python train.py --experts_per_token=4 --moe_layers=[1, 2, 3, 4, 5, 6, 7] --normalize_top_k=true --routed_scale=1.0 --router_bias=true --norm="rmsnorm" --optimizer="muon_variant"
Below are experts of layer 3 (counted from 0) of a mixture-of-experts language model. Rows are named router (the router's row for the expert), gate (a neuron's input weights, with its number), up (a neuron's input weights, with its number), down (a neuron's output weights, with its number) and show model dimensions 0-63. Each number is 128 + 32 x the weight over its row's rms, rounded and kept within 0 to 255. Numbers have three digits each.
After each expert's rows: a language model's description of what the expert responds to; "raises" lists some tokens whose logits its average output raises strongly, later layers aside. This comes from a sample of Wikipedia text that the model never trained on.

# expert 34
router:156077130058163207129137138090102158126097155164144131113079137067088104106085095141143135162107081175157103143163177089141090158089117156125141145127172110154114109135088159094154119110129121
gate0:166125121064187131136133081111195151134078177152116166121065150091142129164113108148100069112131082183083188086113122219127134185153101153228155116104166137138177104121138106078185133133120103
up0:139061081164131109093195165162114147134178105080184158130123145166112088070089089204142171137135114127107158053153137070109131116186155096165120124110160152135166058159142142176132150170109110
down0:143119166096160157126129141153129162095126125145076089130084145086116171152119127140164168088168108168101136133106156099129045109157095156129137173104125068172123095177167132063113104064135130
gate1:097130106105137146123106095170117104096088087119123152078063142171092144063109174149114022093163130122110147130140184123075121169143108125105095109088186141132152161092125128116097141163088076
up1:060151110096135148095149169110126154188085116096156118135158161116146131135134175125147180057101184120143142152206124089106175131140139127146158118106151127108170123128129145141160156073118154
down1:170130166160132170065124152146127158132108138168162100084148140132178153173104101131095153129112151132122112074127143092135123186130159137063061096055129121147133127096096116165143113138096051
What it handles: Word-initial p/pro/ex pieces. Opening pieces of lowercase words after articles or "of", mainly p, pro, pre, ex, as in p-overty, p-ersonal, Pri-ze, P-salm.
raises: "ers", "ict", "eg"

# expert 8
router:164076126058157187139115146098124145161076114143178126119133177059119168107069127162184196104120159143135109157170171042123104199129192113151068150116215155104111079149118132147191143129162138
gate0:160066111067182105145104068108132074114075172124118146118112174038113095088137119189092073133148129181106082174131118161102091127127163147164162110102152111142157052158144067114134112122107101
up0:168070120121113174100184096126117129179110139049112125162143096183164157141119106128172089059144100143128120099113126159134173123075161099102163150150126121138173102182104117141121158157102085
down0:202113135172206142115169115161094131110096100158169166151086161086126134175108174179140121178140103147083104121163116145162109135199097163173157138113120137205157137169131147090089067114199131
gate1:106089184106182171136166079120117085103130090102126073117077165094108085138113131142128108126136135192098095107104209105130147186186133141125139104149093093130098159099119142112114124150178146
up1:141144161088118135088123103101072146092124177157153102085082088067056125172149159144102099081118165162186156184142085153125141140120145106162159089119175157130132113122159126125139140119143102
down1:192156097160146109123200100133136101163102099131128140155087102168168123105166125226099145125114113097050126081100173159167127073089078118110137153085122107182068134112178166094147138181164094
What it handles: New and word starts. The word new and New before York, capital letters inside acronyms such as NCTCOG and MCV, and word openers like sp(orts), cont, high.
raises: "com", "ed", "ry", "ly", "ring", "ent"

# expert 16
router:126056091087165173163138094141130107149158130159149094128129136066158152118094137138161183138056098152133130135174153075144100161089138108090088126092162104097154163172083173170205132154118094
gate0:157153180094174123158096100132122111127145135132107135171110052079116126145106129137130136145159115157064153103132086215125151155119146142156149091122169084097152118137123065152138150106093094
up0:120062142146084197078145083136141143201168162108109118131089104173193152066147112086121079113159121115135136141079138114141163185112166141122151167125130118071135094175071120159142189139119111
down0:188094167120141141142141147133111168089108101171201106136151108125097213111114090112157137159118149127095152061094121171157144142170152123115160102189123159148107101175123118125117114066124119
gate1:113119088144102158111143095169124105135080126133208133179141171126164125120131149156152065087159172171171093154149175092139113162160182172121116154121154083123119150124127122137078137160130080
up1:083134140116148095161178162206096153149073117182149158141145186094127146169168140143112106136114141121106103163170086175127156160149197138125115134127165129170160117126155151161090132052153125
down1:137112115116153099161146118116141080107105104166122130101117148124169089100174120176138062140125142118178091061131124157127164143092110120111118116104202168200153156120124141177108121160149110
What it handles: Political left, nationalities, place names. Whole-word "left" in political or left-behind senses, nationality adjectives like British, French, Brazilian, and place-name starts like United (States), North, Nor(way).
raises: "r", "ora", "ara"

# expert 19
router:108057113103104135152106118109098082203169112183088145125101127087081166114125104151124203112126103115221137153138133088110103139129149151182084132086186155088125143197137162135160131146147098
gate0:149110088087124099094118140112150091143151149150104122158126114083113121096091197145150197071156092096089100085139137160123098138159162117154123145104188185102158133157125126114142157111100052
up0:148129163123106119151145129107112175176133167081130092115115083142133129065117108136127039113122114160155125052160116099161132152075147142108141136146142112121169061149129206158070095160134091
down0:124097188115081086159098101160190092069173114105176179113145177109154163133124130092120141145107200122093157091115157182168073187122156143127164107088120100144099208170130145158127093107109144
gate1:155143133148119152118120072133073101124158127202118156149152119126115121135097099155102086107151159099102115199131141086100135093126134136142130132133088136109142090144137099129146114152100098
up1:130130132118123191106197095104090136099086209120193159132162062116118132138102195108141185115152165163122167140108090129178138154087131113089107144068189171147096128111144130142113109115145093
down1:219202113105149154137194144127147145130121085117103109144124151172154096104095105121125198154118185124095125109147152038128104149113183125084112099078168181132136169077116108146142047138142046
What it handles: Ordinals and table pipes. Table cell separators in stat tables, ordinal words like first, second, third, and h pieces in names like Tenth or Ninh.
raises: " and", ",", " ("

# expert 3
router:151068154070164173152111123125182127137184091153102140133130163110124167121098104121153170132149100130121114110130185069134103145120208126125110141111139100104090135124123146154159143088204114
gate0:120161115102150082105191134157181118135127148130115184115129144089167123112120148157094112150104109196076137103171157150127104107128111153207192138112164130110077118150111110095162169142124068
up0:190064124113168144129128107088147153154127124047108110134134087149163166041156098161083147133119140156120101122100155180178137118117189134150142142140095107147117075133137156179125164140080167
down0:140124101161141154152184068149123153125134094097178124171126120108133150152110083157119128119103069147066081161147126100094096134182097174110137082093137099125166176148143163154140156078154086
gate1:133122125089152189156125069126114068125120149104145127170074115141119156133104099126105071127149145153118120108137148108202148132168148145114156088093074133144156136152184103083086156162136089
up1:104175120089102182119155080096109120124115213138211121181120119062106098168122170081167191158116140150118183135093046133106195152095103092114062079091156126085150104100111159104156148148172134
down1:140161146129112074172143130111110116149119124120116147200092107144179088093107126193075139144116154130123121061171186078146168131088111158131126129156163119152141123134087121143153130150165086
What it handles: Word-initial consonant pieces. Opening consonant fragments of split words, mostly lowercase, like c, w, v, pr, tr, st, r (P-r-ivate, Com-r-ades, rest-ricting).
raises: "e", "atch", "ash", "ag"

# expert 2
router:097095126076107173154103139109125157126130115119152150138088123088144168122099031190166191131089143159166071167147163091103103101080149125138082108140165134088164095127145194195146145075164153
gate0:099110126095200096098090130095174135127108107151085156104081131167138090087101157189142127114109115103115137145140100123119113148145152137130156132091167145048193069135144124145190117109163035
up0:087095108166115127186091126134070115152155101112071140126202152196143173124161088161106107134102163101139112105148114173145104133127157161131167108146171123111138101118117144151143134132102128
down0:143109151128154122147084147073126116128124147122171085089112135160138124145114095194103149130156145108107076127116095114104072136152152127135163133130143104166099137190180100149116124097149137
gate1:120112077125104120186102079119099120111129121095148130178069137136169141131113124143125121074178132122124106124157136110099128171184167160044152165183112091133104115063189124124074162168110106
up1:084111089106152152126181104092126152136077170131172112152148092078142105167122168151161228100097142087160186143120110141147134197125149152202130130101179135147169138132124136154186201138121118
down1:114168124124112112122136178137156134140147116137179137111136136161165157099149147130100141132065202122141086089215221097154148119145145183089151114098147134164114083120064143117173147116130147
What it handles: Word-initial fragments. Short opening pieces of lowercase words split into fragments, mostly after articles or conjunctions, such as o(ur), th(…), w, h(ard), f(estivals).
raises: "ir", "y", "r", "ur"

# expert 24
router:137066085106103143205194134133165169140114118147119172152102130110107149139119094150181182124104147156141105188176159108108132095115133125160090157087181101104136130138146174177143125137117139
gate0:105150170067139142134158150132157178136119147165121085161120081106076060118027120108130151146096133178104142114150065133171119114082098152123162128100132110086133090145116098119160137100101063
up0:105105130138107107108142118077135126180174139135127140128130087121206107067137087152103055063143116120098184105155118105098149106153149115121102085160071135112109098170115182132122121152077088
down0:185080089168110131125149073137132113095122106126180112076190149092136185129106153105131081142117112150071141087196098137106085129141109141137088141108116071158118146143130148113184146084158151
gate1:122070065162180159136139134166122087125080121118142137139138160146150125116113140186134070086120154184113135124098180137109122179132132108091072102159082127096147104144131100106145092172137082
up1:077162110094169111129180098087132115135073177168204142092162077086094126184127205147101151125152199140122079167100048147093201117101155120128125123101206126141138122151103147127105167125193106
down1:115099089125111159132175188088094108108153111170170120108150104153148138098122094144142146122121110115120174061135146088109120173082146164127115073109180152140119121082114148135140150166146139
What it handles: Word starts after articles. First pieces of nouns right after the, a or his, such as mag(azine), stud, ent, g, med, second, rest, plus the piece ag.
raises: "ran", "ra", "re", "ram", "raph", "ir"

# expert 29
router:108070102081142177168154113116137165109119157132128144150141129096138120107092150159135223133104138138165142154125156106114091187062147132130122148086204157157191107165080140186130138102150152
gate0:074095151159190092124108105201124127157113118128125134121106111139169082085094123165126183143143106148095162060102099169138139126123173158174184116099142109139111141157062083128177117107131102
up0:171107129119104130102142068106152130187128158108149141149110131143118113099140149097149115130127171164136156105166123098105125146128213155097103102133150156179222133154129151119122124133094148
down0:136100179140177105154162135126134163084171146158212186136155163084112117104137108091141157168108115137099153131165129103157129150167132147112098165141127107170116135115170109134093198065162113
gate1:182158080126151179136120108155118014070108123110121113180128116167101099100152101115107123114150154109135155171123172074094107125096135120110142085144122148174129086113081117104110130113129108
up1:058166076123125148153150119097131125117126124132206141173126108107157135134189154137090171089138115122172086140134099114154113148078118168108113194127212116186164108174154139115177146139113110
down1:166130088143152122134138146155120127106187130140156193104118135167175074130086074134199126105144121119114117047119135091199066162177210145159132064071087156185117119093111156128123169116173147
What it handles: Table blanks and word pieces. Blank space tokens in table cells between pipes, plus second-syllable pieces after a capital, e.g. P-el-oponnese, Z-el-da, a-p-artment.
raises: "ass", " (", "i"

# expert 44
router:113129114096142123156144101123131106125112099127111159128080094133076151079075069170127170127116091135071147125168217134110098174143099146112105132120135138093155108140141142196123184135133093
gate0:158105170103115073162098117087157174113103138113093109072122128138122107132117119114065128130133114178093116089129129153158133136107083182155116105170173167119125173126169105156194137105106103
up0:068079063124113125118137158091095138097170168067145120106137155110181153071109112091083100115155183158152129130094143127130087116080136132120142132138099123112143109164157137159102114119184088
down0:145118133152138177139078126119094128095152133203141149112055111132113114150100150098139158168141140104140136152173092152141096119146150166117082137088154130113147177121151174114144113126084147
gate1:123153140158171200123134133117099079091101097129094117131101132107137137088101117161103071149158158169131119102148147166134067131228102135046109121080107070107168142086126138167073112176113075
up1:107083121162156100164125192122157146142135152178150130107128096096148130120168171100135132107129151137136162114164140105120167154103069133152104104115144122177115127123177121174157150105130097
down1:148120129082123100154108122170173083150135142124146100087099109165090116154148072094145097124144109131144060053124129109157133162125087096156093096142129079180172144080162139139105134135106087
What it handles: Year prefixes and colons. First digits of years such as 198, 199 and 201, title colons before subtitles in citations, and the letter g inside names.
raises: "com", "ros", "n", "vers"

# expert 36
router:163092183125172160091132150109122115129065095100151102166107207096139124110103131180184160128133110111157089127130167085129087177131175112138086134110146109154161131165116168186162168105133114
gate0:121166123158163085101063094138155152091079112087141129148090130133126142114124132142192148144185101170075140120099116149111096122039130161148164114096125119120146093115119123103158100077117118
up0:141079119158064131119098180072096144150102135127124031144152104159150132097095111137129094139131102114154138133086200122118115147067146105135099127146123073082137088169111145155141128153091116
down0:165071084150157145155123111106123131128135143111173146121097127146101138157100116164126121073117103135068153097150131110163102147139111163106160159077150070152079119158157080150129147095099138
gate1:137097133095148169129152133147136119105140106085175120173114138118147097123140097142143056112133150136160133155135180128129143149153142102093116114130091158138110163065138099091176205156131071
up1:092125149090152118140168127134084132107137149102132170128130143104163065175145178110143178119108121184123131096130087122115164172123153109135091067126148101128127153166161141140086138163162077
down1:168125155130111120175141060113140125122111154138127158116141098169115174089155094189048076097097110183087104091126133114153162127116099094120077119117174187189151071134107123189146108116150143
What it handles: ar/em/un pieces. Word pieces ar, em, un, im, ah inside names and words (Ph-ar-manutra, Schw-ar-zhans, def-un-ct), plus word-start un, Har, par, Mar.
raises: "ag", "it", "ut"

# expert 30
router:117062121069115181162136114093163157173115142111143129142106164143104143105096139158155203130160166139161132182109147091162059125065188137145107175096177118082132118167134164153154128090154105
gate0:170116128096187102088072137120092140165123109175107152110147171120142162099128129130145175170195104111081210107091093156128145134108130148122164088179162117082134156135163151124155058100098132
up0:146087173117113153150120155113107153121144128064096136138079182155157083128123153117119111110110206137124086074151130103172137140118171188129090129125129095110131131153048105208162141077098088
down0:131083127137097142186189115084088172154091116107165149126155109199104104201145125173175124169098164124114162134094122142164103146124119179159116141141103127146157119179146103139089176154163118
gate1:122188145056114147163129115125137090075117071078129104142149102160130141090121121199123120102128162131123162089170183056119087142208098123057113110085066131068170110077133152118158130175113082
up1:116099102128131109113149121150122119064143109120168143113137148084149217149157145198153185123096176104188134151144084132182061120109173111157117096127148180138149111130108100125163178123202077
down1:201106124153143156148148197145145171135138137171123088114105096166191126076176086175149111141135124150091116114118120095143129131121150153141093047143147151186211151173127149109141126103113079
What it handles: Space before numbers. A lone space token before a number, mostly in wiki tables after a pipe, in coordinates, or in phrases like aged 35.
raises: " |", " |\n", "1", "\n", " (", "0"

# expert 35
router:122065104097077157134167126133176104116160146092126106146109116047118092118065108147121172199102131160130106150175177099106088201060162090114120140100135081103152166175164149154140132162188139
gate0:134153121102173114085095060100139139141180133140083182161087103095148118116145121139185125149110097076070176046184116188106050122054129166113177141149182135137183106109133119178148126107131137
up0:109076147104132194085057124131104176163121139058115161116108124104191122148105147104156108123146076139107072127111150149116127124143075096042164163141135170143206131144175166121129156164102150
down0:208153117167154182143158118143121165108140157137181128119167124096139161173167136103142129172140152109105080127117152151114126112140104115110123094127121115132142119115099117148083116110132068
gate1:113136098146149163124162126163126183109155117134187120145140139108118167110117085154114145151122189125145089199135184147090124159186099138076170053174120140060117121156182144082148176183097106
up1:181140134110159159179117059147074134066111114128141115125149126090155111116148163120078168048107143135088111159115120108104159155117133132143140170154147127150113085155152120134131131079144151
down1:163155134075125097147104092164148125095091137088122124115157082203093180042160141123133113143076185120106123108181193048109151131128120166113126099114118162120177110099090132138152078124108125
What it handles: Foreign name syllables. Short vowel and syllable pieces inside foreign personal names and transliterations, e.g. N-i-emeyer, D-in-u, R-in-ne, Ha-if-a.
raises: "ost", "ox", "ut", "ard"